{
  "num_hidden_layers": 11,
  "hidden_size": 320,
  "n_experts": 64,
  "experts_per_token": 4,
  "d_expert": 176,
  "d_shared_expert": 384,
  "hidden_act": "squared_relu",
  "moe_layers": [2, 4, 6, 8, 10],
  "router_score": "softmax",
  "normalize_top_k": false,
  "routed_scale": 1.0,
  "balance_loss": 0.00238,
  "balance_bias": false,
  "router_noise": 0.3,
  "router_cosine_scale": 20.0,
  "init_std_router": 0.0316,
  "lr_router": 0.000469,
  "vocab_size": 8192,
  "norm": "layernorm",
  "norm_eps": 1e-06,
  "tie_word_embeddings": false,
  "optimizer": "muon_variant",
  "learning_rate": 0.017,
  "beta1": 0.93,
  "batch_tokens": [65536, 131072, 196608],
  "max_seq_len": 256,
  "train_tokens": 429100000,
  "max_steps": 3413,
  "dataset": "wikipedia_en"
}
Below are experts of layer 8 (counted from 0) of a mixture-of-experts language model. Rows are named router (the router's row for the expert), up (a neuron's input weights, with its number), down (a neuron's output weights, with its number) and show model dimensions 160-239. Each number is 128 + 32 x the weight over its row's rms, rounded and kept within 0 to 255. Numbers have three digits each.
After each expert's rows: a language model's description of what the expert responds to. This comes from a sample of Wikipedia text that the model never trained on.

# expert 41
router:101150163105102146063140149096133108078155134131175143121149172227056147069124143139107151213113073133097115120111181097116094140102167106134118160097146115106123142115090098146107172100121148127104125133071124083166152088164150090185106136
up0:119093126175094147086103122117157154131129126101081146137108113100181136095072139111076115176157109080156126110171139134121133087068085121097129098094105117187095114145131156093162132143070117179180120144094124114081165148085148118129105127
down0:119116163151197147142097169134106148170148139083115070158101093123102124088171085123171126173118143180116156079170191176120136134131178102115117097099142111108120119086113126110179184081147086153100145125083087129162145190139090174109115108
up1:163126120157179127102075142159197136164125109133111139149112114117158070115133148089101109088088102102140151137059146134142103157151181131108161121143165127084136065153152157112083116078144120154165025161124159090116164139125111169099144159
down1:126202118099158103079078138128136091103106129060156119156140130127130111123162118137133122135119162145138113091129113113120121102125152184116136177130148112117158115134087130127125124135129128147132150137130109115180130115103168123071111175
up2:115188150086118106166112075101126079058144103186072118145202109120065089142121071094136139085136160108120139139103170097176121147100108071143154136129171128103167134096141116114118096206094150116160125181145198156081134128190100130123098185
down2:145079114056174151156126146105144112121157168117095134137101156120106123135098138149147122151079100105109170138087127091114133133087115153141155146117128122117201093164127156098136087131035184111165119070196113118122136136108147171171159150
up3:106186181174154163149201157138170111125100093089161119130094156153157083093091174136162130082097187103092060088117090085124167168114112119133112081127131109150110113132125097096143184125113158105129189126139123148130140087221150136168106145
down3:133134126096104136142096154129146122121120182100149124137050120161171125136125160176152114103120159139094111132134136094109094095101174121143167103092128091123124117156144127077158190068117085084051089098170162103132165133082107176159046132
up4:165112109157159118162100164102106094107106163122113141099101115104117149140139126088074135058134145111086159158116127134142126097114132095216209149142157113087136130096109127114063111132151187082137156107104100140153158139175147115124123146
down4:152158233139096124094142139099052092181130142133133126093156148142138163112095110143099150154156044178118168143163133133149094129148132238126161151121157114133113166147157167129121096126114129178153147090127126130153129086111140119131131143
Word pieces in sports and professional wrestling text, such as league abbreviations (MLB, NXT, LPL), Play, championship, tri, and show names like Raw.

# expert 8
router:125127098165098174096108148100142161106078163139059139106138107101207149166152156097167176075118152083149103093093103105140166189124064101095123137145081140160121155197120089140045140106167063149152085159138114152121142117140164139150204121
up0:114102075139154157126171155182112146148150112082121096152178177101135161160110148102185128196112097125091112093173081132152086132102100115092140178133129104090149120120100151107057153152175148165081157106139132126155185082119127094109167136
down0:174122175122146166102055139189065115151133107105137132089154125125113149127091121152145147110182159113174132087123170064102157071131122131132188125108120157101159126132117120101164196130148118146158141191159145129142171124093119132113131083
up1:136149106067088182085127159111130081151177129109103133143186117165101133134111133096157139160108100120113170147088182142161149146109159159115099154158094103087117147123166124141051159048108151096133126152155147160130121102152174189155162191
down1:192151121152146174083121128114126111119064165125150109090106082138121102103162128085085162110166182120089076089164084106060101121161136181116171166108094099130108127112105062112136155123118139178092127142145167149172133121154128131146094156
up2:088095187104075151091164088109067115147144167114098180153082174165106158147124124140193091151117129104111140124142171088102173141107118124146159089176185135113119110141082147153074152154136162150094054131090116091143148112152129109127159097
down2:094162153088145109224194105164118065136108121117065124054164101146124130082165119180095103136112081114123132135123192128160117122133150156150174065107107087134096185140071194124112167133152145149119144163106128173174117108076137164197157126
up3:118184143128165179137141126166135111129125116225138109131088063081161132172163099085154175070130117077120172139140061111132129105105112164137074104089126109098162121141124101105070046150094091131163132166091142116182127161144095169135106189
down3:093112146133117164157098115171133120109123129099063045102081129153134099137149066127136127097089110079157153089096114096080109129108091138045118130117090099086126057162096088185142114150068134184110125095097099091136085153120132119122104109
up4:120087098078147111126183114192163121148116144120084083089125191054117102174145148097101206131217067131088085117137095129103139170123180108115156140155197151136136097107114063101135076140160127189182223124124115145105170128140113151149135134
down4:088157130127076150070130058141165109104159083132126168069155159128163102104070144120142109100089159110115143178139109186167123156070146150217146182159130174075102199139090112148110130124073145065164145126175148139108093099103149163183163141
Determiners opening a sentence or phrase, such as The, This, these, the same, plus word-initial Al/al pieces like Along, aluminum, Alzheimer.

# expert 28
router:143127149149080121114147152162198149092118141143141147147128102082066054115095123197075140099111105104122146098118158101143114060100146143083079118160112123104122115143184064194099141125123157128098178164161110195138165141151122115183119146
up0:094078085155146107103153132141162158142145105127148154079133121119100090101129145131094168143092066110126097095064054137109150125158075093104160104140164174172191084124119077133118135157161072121154109097106139129115133130121151175106091140
down0:132086090198159110074139140136134131141114143121148171148123127140045154131113130129099140088149188124175067104202112154112175114104147112098124133088189135146083175120116145169170126130145168104119090104102167120152137082078101183085076149
up1:134088101135145156164115120112140063122152156118087130164128125102136073182150132070107205114155165110158160143122111100125157105121146111101169138107113104179145127164130121149102146126103159119135117116085134129175152126141148086101150175
down1:134138163134076157127171060099163108151164131103104160132114106154133077109112096092162127114163150114167170196092120127062128123104075190188078067127121145127113068127094080091113142111169102137093157100110116159142148128104079110114103123
up2:143129076183124071127126117113080115125138153173062168156131117154095110122081173137079111076154152110170142113111138057152129154122132139186158086123101117177120156127144158177130163160134108098141093118119166162173158104076143159103110115
down2:131087106073110048132124094133132132164106092206159049097153080149170150181173125131154115155170170111164146121077169109123171136080138121130173136086123191165149145108059149089130092167120129135137091172139183152128099139122100152103095117
up3:114140149089125123146135110136082098093170157100101089153094115111125100154123097135079105073124117163142156111089131127174151121085120156142150083096103143105142126129167078160138166130171164090195139173079105135168113117120114125137060155
down3:106105103132107135137089114169129114119208169177094083110176168156119084119078119147088114165126141129111084147078150131145124110127084185096184128087145112114100126089208034164095110117163128140102149177129110078071129085176095102120083107
up4:127128149182060117137188140082157163053128139128165073151107140105146094114133163106133143131145110201101186138174136135101119098108147112132161142121157143138134051102091041138148151113135072183155150158138126151132133172097075129146168130
down4:148167160121137142125180093092116091049085165123144130146097088124164113115139082130119133139113151147134065104163168107083157132082130118174036138142183116112098163140151130140148127116124134120109121130082125109129097172062133142082134159
Pieces of Latin species and genus names in taxonomy lists and text, such as -idae, -ensis, -ii, -opter.

# expert 35
router:111105164121131089174164101142083109116138190078168083169187073174105131166163149072145087088089195153152122151114098149085099141081173137179122082159154155110087116154085151164130101125078140127105195108150177135078142153136124081089150148
up0:132161123154126121151104132140110078149136168104104151131105121155089116113127086157172178080142154130154120137133127124160129124120107109108070167174132178106147144133175131159167120136163088171072097148156080104115118109153067129119171135
down0:114131123133136190163078100132162162106146195137077153109075158080059131126175116096143152118095099120144150121147083143085155061091121089146125145164123105198120168072115160109138147048120131126151085081117074113139186124135165120187135135
up1:073185069126179115137141083138171174154146170108140121180171102097091070124146098082073129135100161059178073089145111131149119072098123133179147077141135129163116135163149123133119105160126186166130140140146076081149123107137121082147151103
down1:137181089097145128140109113174144132130148134126081139109154142163128172150110138119158118125147101104138148097061127162134134095139214130181115185117149089174080124143169103151151126164191126112144106151149130058125065114150149151117157123
up2:119113136165079173125081106082143088095074148135137089125059154142150135118126115159133169078147186106132143112162139132146129112105098126143137167183121116106137081083134097161141139138160143165093171049079140103117145092050075122137173168
down2:098108122090122111092134182123152139118135099086121122134076114145112111111121134169107171093075168096136102145163127100091104151129110127146126173155125155144106086149133089150116147088191124127102149147166060114193053150118155128152133152
up3:081165097067105121082145122158113118137142156168125192130118127162184126138104155180120108146099163083169129103123062102162173145046078118123138137114159131135163171087143197158127089073175136168131119148099107167111121151169103123159113160
down3:106170163067148183137115136114091146194154202124107143123137146130193130182113125162104144120113178114149165089156161118137112163180131160106180107089101126082149096108139171198073119132134140102142110116143156144202043126061092128130119153
up4:099130170176165070140098146150123088165052119155112163118104137134138153103126144081125184089122187161149167130135059131103152165110111119159183103142063129139099161099159178136140110150128092163126109130141106145108133114145125109119101108
down4:177132083137152181063188124109109077108147155064125154198185135070158050125117113134131091184143142103126094086151136115097154139175187123142076110112155124150129091180095127198114154194109094149140148132080069172115150186139147148154076160
Conjunctions and list punctuation joining words or clauses, such as and, or, but, &, commas and semicolons, often right after plural nouns.

# expert 21
router:110161166127160112152123143150115160158080144101111144128109146134127081128108101125091159194165149162073133138152155071119091102131057178110083136126132132130119178112068144128115127105165102080123148103147169123146072165109174203085175130
up0:137141181100106179150128130140141164139117115133095091135188092181122149140136177070145079130140111075183129114112189179141173142199089143065161140105065139117158167182134135115182138101132109091170156082194133117135131154072119177169124145
down0:124082144176113085128165122106079055154093153077150163105137114174107174139170114162059111166129155096145147179175138075138116086124206136133103091105127109059104169149129167181130188158108153137165092065137164159105122157110171040152134134
up1:111150123177148109078156153110180160107130128138074180140148117150103139076122084147083134127177104128196146159100122153148093127135119144165141072087059155154139101135166113183081098123165111154159197105170109126133140138130131086157074162
down1:118147137122105111128177064122154192096146126087122137147117164117114142159082115149137126142173115105174133083139109064130120127089094126089109113158126106076153134174120106118110135086153138171162144203169130117039188104100118120194123156
up2:148124166146162161119121160125110201104095167149125133160102146131167096142200074147123213102144130192131126197127125153108147114136106171157194139098129120143077130124096086166095146175108100125071119102158153127110124079136100147173042106
down2:133197078142086144146090070087154161106110118117100074130137118088108152120146177157144127146138123148128087140145093119092166086110158118122155130094152097143203144145101118094158109139125068130122162057125122150058169169134076152162132064
up3:127141144136105101095139104062134061107140141161146112114139096076125143179110128160114106106138163110090099137141139137061096079209167147145098116175167057184160181094132063171140170193075097152132168133156097182147134088174110155078132164
down3:135127148116189105119068158098106145151117129161150129137121132146117132137131179128156196210148067046139110184192146080116146091163137127179124101163184167114086136140126098145119121128103144075097109137171086123147089147143125111084114098
up4:102077101106087091153185126101104090096099114160102130130137026128120150095113163124203114131069146172122179149119178146134137108124137135157196120145096101107111116128128117101111114086165135122122111156101136132089091133111159166148138099
down4:168105177136092079145119097113113143111164129157164170144103159113166143159153209121120113083075118135135173124161110114130075124115193114155147108106101111182068142084080131129147162175111084090113104153123194131094150122099114163162083164
Word-initial stems later completed by -ing or -ed, and compass words, such as fl-ow, fl-anked, ref-, kill-ed, north, west.

# expert 16
router:118126162123101153153176098098169181141170114094048165106177090194123117135060170160177093166166100090163120069112123182089123186167077117076112113119124058162181095110079112088138195138070132090141160131118191102144173103104123079090116137
up0:131067138143100108054140069109138133122116157105129107121126076103109162143141155090105115188164209088146076153164121043139156146120167096122120111163137111117110172184079177117166119090131154139104158135173155082066081125074092131117108114
down0:146094150219142148108118136145124094130094154167132112133154115180140161122148149158100112110165091186163090107126076135148123143133130156080098058145127120074119095107069158130101105133093152106211100127129142192119134135041118094080170065
up1:049170116138148141126147131116132173077087166100112106111137115155150077106208118098168057103135126135151134164151144151189109143122089148085127135236104098181100103112135138142134113170165105095146193102142171038051138163138131163112133120
down1:145095121103105133160067080111100134171172125083118142150152117109103137135139149175064142124132173097165081135159117121090123102147160113107079153183208070153179128105125129138099125056126151169120157131096124145092113119134116127165088154
up2:137105138172068129116113148140161104174138127125124119128160160118117184180127113144183159145109088116088124149044153162118162102163145133139135073094144039064105100092137102146080127140071075157136111123150170182129121134176107106093143114
down2:169135162145160071144132159104121112192158153160175147216132143148146145128129200103213122174105091153118094153163135101142173118126137131122128052108152130098162121107120162129178137153081133134094128104108167131000138176104070128076105066
up3:114153108122033100092112102124109128100141183132073120107142141123130122143094076112100127068098117153124202194115144182160097123114132153099053166170125120071129128114102152114161130124133062106115117127181084170105169159117145186138148130
down3:118100147093072147132089108110145201129172152098195131138183112160128192173152110124142077131094132114160159092147153060148123197158091147086102071153131166200144112151135138004108199080160107094112108099147119124183097118113149107156079073
up4:094145133144130159083164133107132123100149148176069113109171024125108141112130155093063100149140113186129100126121133075075124122129119154180117094136122098111152122096082122108134109086079143105207188077192175145165085112162142178132107142
down4:158154103093098152174139118076170137052139105160132091122077134085152152160144143119083103176096091136139163174119118080154131128091181033120099143077133138148124152095113150141145117119110136121095134169141136120145108140134183118146124089
Capitalized words in chart, award and election tables, such as Racing, Actor, Music, Albums, Top 100, Republican, plus some noun suffixes like -ation.

# expert 12
router:117136093071075205197092151165193122134079127192145104135155078160082049136103130101091153143090123125158113146111125156102097114132141112095135086149141107134107137155146140108166158133100146069149109101164071151123132119117122086148170142
up0:126133132097140122156166122164154106168141128150102101166146114105153116181146075097164140097162103137121184096123101122142118159077121075132096114167098105101140127144086129134180041072171115169120129117093111043185124105068079101139191165
down0:155133192156146100157110157171146131094148139112116140084110173156156150088142059104159144154133165153162145131141134098136117089096118087083077123086135144167139151191162105106174178100127116132152082097159115196103158149213135181165117088
up1:164131117153154137150175070132156093090126183143132145165116144153130125132150134120095074167139130129060118064180153086112087188123138111153092102158101165154103139112150061136199090119152128199130142085103150119149144139180122101091119205
down1:083164170157117110111102139094167113113169128162161128156144164094155127125140155100148102137143107184120126089118136158144092132192131106165156093149147209166141144103141137122075148084123119130091121124167094088081134087140162150153153143
up2:133122088132087102102127115074125111110108145068167114058139070090083149151109111180130148177158127051160125124137118134164127108192162147104084062144139150115146111129140125130097089142148088149172113175127120110129116107113114149127116098
down2:164160133135139127128158093179093119125097178126148131118121136087141160042140133144157166130149115079120112116091146142139147128085121171101148123118109137161152107106155203176110146089121101124177139141099112148154098130128070072160119162
up3:188124113169167054190123096067184135143120128102069065146095095129128143094094116160148122116108177060145105138129142133113140121115112118162124169111098112119135108060125131128112054114149159130089073143084165141102163125087102125137128176
down3:095159107122162158130150151146130100086134130126120082164156159121153148122131121177107114152144137117136097105151160117114133136110137152122148109111162096122074121169175091130188189161123143090139104080069180139150175110062141151054151138
up4:152178108150122096113167090147158131087092201159116120125159116148148189074152132093219095149131062177123138119177131075073149118182149116143132106111148081163168163151132162134154140091136099126189154097178135123062112111122144120041126103
down4:102162128082164113128155146129188121137145127132116136131134083117075132106137046175115129147119060207143172157156166135069131147012092134119062144140152120069121100120137097086112126131115126089044107127118164100080126099175101132159159192
Capital or lowercase W tokens, mostly win markers in form strings and award tables ("; W", "| Won"), plus table separator rows.

# expert 32
router:099082132105074145126169124148165066181155176097109123114151115076120161165172109128117193102238150106049096128149150146154151116150084088149131119089173069160099164157069145159111162114098098106140104084110216104165090136161088128162125112
up0:126115131106130161099101149109148154060145128128116132178127150099170094136118227103120135114171151158182200196167133145139123138120091110129088140147091146186127056127149159129193126155109078083149074178169115081114088116104133108102065090
down0:120097110138079145046071081110120156136212094135134105128176063098128119177088181053053133115104148183083176136164154190183084128179155051126152113099130162089124076136122072171117162150141146142125149121130164091145117115147180107167174108
up1:110086141148124153152134186085111157148117131155090137099086137126174144112085068156123160071119162164102140087143192083093172087135097194097143129144088121104132081082122107129101140135100149136095131130144148114123143112080113158091143134
down1:123130088174154143194128156101178125108161099179198133105078169136137161123129117112098134116127141098127079162157169136115127162142110137091174147118164146120151164082178070054141159083155109156119168128145148159095121102129178086079142134
up2:082135145109151178133145149127184134148132163140104134100159117151089156129145186129108093125060181100125129105128155112101076175212157119104105166135150121102147097130140139104084143125096108107154106114089137083171163135106129165130175131
down2:152099108114162167142154122135161136157141098186092124171102148097135171118076163146149158074116149120110131163093157121138099125124172094084141070114174061120153134106192155185089084128060072135102195087190171112155060088054090143107142087
up3:159162198124134105225154184130077142153098115099194129084101133080122129058157153119129110133147182104152133083112113162126155116148209125086147155116148111051148087114132087136143156127163105112119151079081095162136101102138092115147149142
down3:142101155195141169175108130110139109137122110092125058129151060168099143114135143137147148114201101132122133177123024146103095125134177149152112071156151137164098135081127081082138086152118135091222114138149101137146181071141133084196102135
up4:131104153091138107128134153131133154165068124125121138143159166173118118159133196102134092142140131125106160189124142111081148122113170085145164108104090121163146133159085124129122106097126120112140212130142075114156186176081172090106108062
down4:156080100175074121139183144093111135214138121120124102079102107096089085085092074145129080151099155130172102130091186119128166080110115111120133112057159129153096135144096172146125116136137155151137124113183169172133153169075120087099110168
Content nouns and their stems in prose about government, law, military, business and sport, such as government, tax, fund-ing, command-ers, appearances.

# expert 54
router:091145082161139104118097114116145195172214144142147171116147141083105131172116215067121177133103070167186109102121072092172112129095102080170060176120133150114171108130141103103093154147106179108138123084103075068118136121106157117119128132
up0:175095167152124117130091111120142122198114118180108160137107117144162143084079088120118119065109139175114134154114073073095136136144124165117147078121151124103157120146126125110114178106159129143108133151114148132170114091047123156166142101
down0:185113119095125165119117108121119092090144131089170054123116139106130111137099096128116097128132173075141117134068158124079174172105120159122170135112098133100150122130239129080104163123148168100085095113070106119094124118097110119178130137
up1:079119117179147215141100145076141113130161089101138056098119140107142124112129069161165133159074163104080157142152110148085107133130140077140092135117175136109065154087158103082115123158140154206136098132116141150140072130159129108096082130
down1:165086151114076103133127149083122107091121152120095114152120102062177113113082151114162124113131157125109126143089134122078175217163167081186138128149157127079152071113164232120136120138117126089146168187131111133162137085194125105128117113
up2:142121151081144097136107099120165152093077136101092146103134175137106169110124096139179154150159122112121079156156108112138111097106114098174128094125128146059137171107109105143107141118172151090123141135143173124154109119157105176140111109
down2:078117161092157133129116069110126104070129111151097111137136134107115087120123083107043138087119118110098090140094173143151104127121102126119079120124169190124124150122117127187124141131194083112092163141137133135119143151160108114103179109
up3:132105098112115147151137105193114071145156131119089153117145116189082156197118163128064138118099100147209142139139194169092117141078105038127101159139156149063120118152127106102163167131163077117139126088145098074140160108092090124190117112
down3:117079141105156214083070106139079146162148137112151109145140117087112180156114057150172149095096100122048113186097140152107122144166114104102134140099168162048191099086109072103141150157128083128093091136180104097162125148151132112161097104
up4:107091115125116137158152147105149144109106074089151155074165147141128180172113135102138164118121157116147156155096144208160072060124117093163120122104150194186097141144085128151071118131049121132096080128121115180105108170117153183056091146
down4:105102110084162086143078166077097144099128148089140129146183169076146114160128169168161107136152061173112176150108056089185166149117142120138175093147115128081129133132142150126117153064153113169155157160183138048150131146155154095103131136
Opening pieces of words, often first in a quoted song, album or film title, e.g. enchanted, enclosure, Metacritic, Metal, "I'll.

# expert 44
router:091080091126163112128151135140096100167131144083070123162118092129148183183138166191144184132160125129112141165103174162127184091173099117178120094165092081166054177089104131174105104134164090102164105139097179119126157133134101119120137069
up0:133162157077110154059159142141195166094120179072150057129141113176139158155160156096099131119097119110153097108097122137118141103086170143123164148143150077090138119146117103115132126162101160111148135138099119126204151127095170129114103173
down0:075127147153181128167087113134164092101138203100155087109130117104138116155108109173123070132111123071120154147176157164150183149084108139135070094128123070084168184143071133114078147155139157095147086133094131129144103112132175099097117170
up1:069187110094109163166172159107111130100142121132120074151127172122147160081138120164174087116153129159109105158134174127119146157114080170096039128088155108144165143152160106091152111130146163111092160053118159098106154156179100124125078162
down1:174123084120168101126171107058165110089124158167122118181147103117146148061056131127108105117122141164134151133198093140095101138089158087030116113098121120144133165125145140128169130153117105142117150121161097078092182167149132076162139108
up2:129153163122122116133191138097113150140157102122144193078151113116196138063105156064139079133138102134147087097123100133100127089169154099123109144156154148117097061144122123158161156122136139159138174106171097096117145164149139123159145098
down2:116137089179096195124110172091154114093178089077160212159143118138157135081151145153137139142050109139160151131144114140112121132184111140105067138127149097182143136176063118095155079116160138116110156113135176080115078193155076165090123135
up3:105148103106120083117097156100174110118133120130166160051150143145117188130111130177073101135113128126100133086131122167104130170104096144127129121115123145146116163109089109149186133118081124151118160094133098077186094200087085051172172123
down3:062094137162131105102088140096135143137129136078084118105092117133131150118192166147118165159099109097192157116118137147095041083124085130135144096119105117136152174105133153146149206125074123190130118166130132124154156119158159144142173181
up4:152141166117093167159125103150153097139146074091122146109109146114169115133175128133157074093174145170136040131118120103100155149098152073129120166133120104201059123134150084084185117174108168095157157179110174054104108115069125107133114190
down4:162125084119128112156128106127137101132119116129155159066131130097106193074183108130087078152092068195120146133166171117156179161146144115110142082123126171127068122121143156088109149117079143135053118141147144126085141096125105159112166119
Biography words about office and milestones after the, his or became, such as died, elected, appointed, the first, ninth, position.

# expert 17
router:119135112127172141080162143148124071091083075089118150115114162115147140094101178153114195138077112141085134161160079106144160122093149160045117155111129139146168091140119099099100119143165061158137153132199130091115141155189124115118100090
up0:068106140115113169147072174187153131136102077091106057161137107136105162098078149080139096163118139089149177102120123138121132091191138136110024118151110132094139099128166166114028120174101134131141128156114165120108108151110168167113130091
down0:122187129125090098231139167172114171136127132132151077072157162044137143056087088150086067187156113141100133164146144116111142092201158112128141080129128112124188100098096160133128132139131174171197119156161118152109139162204131140129145067
up1:126133167152154074133084125144170129178167170145118127121137151148094069131136164112082080176107173161130099116121135164161119112086109126167113175167175123166131144144160041146117128052131156126156118101143108123119083102159119148119089127
down1:148141130107086095116056135165082106179084118126134074070106093163043091100141099155118083139144132107141155140129162103104085125113140117127133120153182123156070106132128118102097141085073068153149137127116128170086136107098106129162113138
up2:151157129116160166108127113099140169105153150141185138112143112098108107098089084138202119111132098137099170087143071167122081137182126124085140118167183167141052082145145133092121167154144169152111115125114151137152150169056127110166123113
down2:117120134139157106152153085129140142076112079132159007099094145122123106125130129092137163134143177152120143141112135186102114106121133091164090123191138121120188135160098168134183111192115129074133101125097139132088141113081131157071160139
up3:093109113138149165101194131185100118122134141135179054080176140131119122089073177066079094055116114162092155130141084119144100175094100139093081124111095137138082083167101109160126152141159095132149173137127112150115113124121148137145106105
down3:120148102175125176096159092116098128103128106090121059136138176124162181112100119149151148182136159115144139077109080164121144122072107132127131127188130141119145161136101123116029152086105117138069097132100164156126163135137117150157181118
up4:092079146160199156124113123129154135143124113107108092088153101199173089099136111091181116121169175120098142084188114116074137142117131109138156090101124071156143085107104146173076135118065160122106119212092160100067200106136125119133089147
down4:146137138124162099139144114104138141132102100089147105199086152143132118132141122148121157078174083101109141137122132105100177158109141082111136157070194032111140113150150111136062180133153143103079133110151139201131082109193107120131185106
Opening letters of lowercase words after the, a, 's or commas, especially s, b, d and sh, as in s(ensational), s(olicitor), b(ed).

# expert 29
router:140126168112129125085125112192132158160152149099125048143075155104138134108128171155134121129084101148142150130157109116190109131091112183099169103079141169121060092123157109106170129117150177111136124114100167152087124165087158125067069139
up0:118105132184150120176151135148057109125112199134128112194148118112125113100163092147207154149192160062100163155112123138172164165188140172145160109124145110133107092087068108102211171143099154143129124114119105148064170090183149115126142131
down0:142122079191096141137116134129157154108156153171120084109113115132114107062108121120183120152152163106168136168136129156159180103170108112098121103075116133102114183115130146107050140107123143114165134155130142054135131105122124087110154158
up1:163138110148159140152148143148124106176129137089187156152076179158107061124147118158129133090130088107140115156167122162111170126137133109170130161150091109141183118109159106158103133150082143128114118055111162085210084104145087150119124134
down1:108190131102161116118151136165164128094173100147073192135078110143100122158146124142072142087152148115088104122162144125145172141170113124196091093134131118097061165128140114088102192119112105122170174048178097129093078086221150099077184077
up2:116090125128132132141092145117169094154061138150151127097157154143137070134138132134167137203041128107077146146154110129094207140128134172179076148143107148154135131115059066123129122140164085119107133107104131158163178102134174151136115129
down2:125064136127152162158144234115147139076178115135137142116101117147154150111095119120093142158096103075063080127186123082167175131147130117123126089144165148129127143126142123153155158149089119160147115149169123119144106147146066076120163192
up3:116061140084157183197113145118147119135120127114125184119163111134177104123117111168127124161142092131163129099183160143150106124172102097145130088152073111184147118159171123182190081167102076148159129090153106110138103117082111073099130128
down3:146156133151167168121153090155103114061112154172093117129126141162100183150134107079190107102130124096158171095127162170158123188199127128089127109145122122117109103174109093165158143162107156109160066172114117179086157078119131091118122105
up4:150160106105108120101199143177189107157071147079074151156109139145177145172096084135093114148155080141138165105212106113126124120141149110182168084087119139100096110115155168135101096078071115094147128110108123078150137137104155162056119118
down4:084113108213155122172161127125097148167133111178128090094094057168195117174094128134083176097132126129123167169162145046137156134171097084173150155127129054157099141101143115105140168116104128102088134128103120036104113139139153122148142150
Prepositions, month names, commas, dashes, brackets and table bars directly before a year, such as in 2009, April 20, 2010, (2008–2013).

# expert 10
router:180141155093109191142085142104141075064163147055123060076149173103124142042103125088119086172149135148116191183123141129148094149104119160173149094105165144122114185099120128088149157179157098092125168087129136121085095097123188116149151147
up0:148105141130151175152126145160090132132103124101182128140095168160123116154103127136097153077171154153067155117099039123096161144100142110087131099084085073183121140090100160131160127013119177121174142138103083154092134055039084131196070081
down0:092183169121148154125147137149179079107100127071153127113123179111121112078157083043156076117153161099133105071067139148095121166132167123103147067101132143176182110143116154122063148114147166138177111120169098168132108084140148107102187129
up1:129150098158139082136207122177104138123138159137115102130120179121122066140154131148116124132094108179143118116179089098208197120150121071135123110112141136129046109116105110127118147136108147200103156067125185124120171157132109119133045101
down1:162094134080121102113052104147119113164146120116149161138113178096094171148152122098146070122067108164185117132091103089160087137189187165073164036169075123166144131122128094127108127113098095105162122113120130143107137092100117114203145150
up2:153094177157081137130132150215056144158133165132111120100097125092089127136111134153122156097175164159119118136098105115133120152170113120120115160126179163142158138108128085089097121132101153092158188113127166137177118153094120100166089063
down2:122135154099084160072144047175106103131121180130121091150101145151127095137116089131122148150123177096114097091146122179145142152103144126141150118148150133110157181091101139118162132164112138147119182135126108109113134174081190134094104141
up3:081166119132073165138168052086141119067150186090126147173153111113121117108135134094162196129154162060105143110104089114089158140177079115111143150106112111056113141076162093096151123066178114110172132113132092159128186075138120128121167205
down3:117123124073151148183150158158128125135147171110124114147074155083127146130128155153119107167162101147084050180128082139118158177171114172106108124101106113104149147128132105081178146102071138124146104126159148119169142042167105035151120119
up4:128181131155094127119139097130051106165120147102202130089109154081131105174101169161149118111089158151122109134153083110103123120139145183142111120139166114134137150097146135148114148158105107062041130124152171154120128178131141090108164134
down4:111113134162201086148158106112111091098165096167153146152112103124095106121112153199119086104124118121070088133186170129119092077186160100141151154081148087140148113082079124127145124138105147141154187055146132129133096158075073148156128065
The preposition in/In and similar ones (during, near, up, within), plus word-initial pieces like in- in intense and institutions.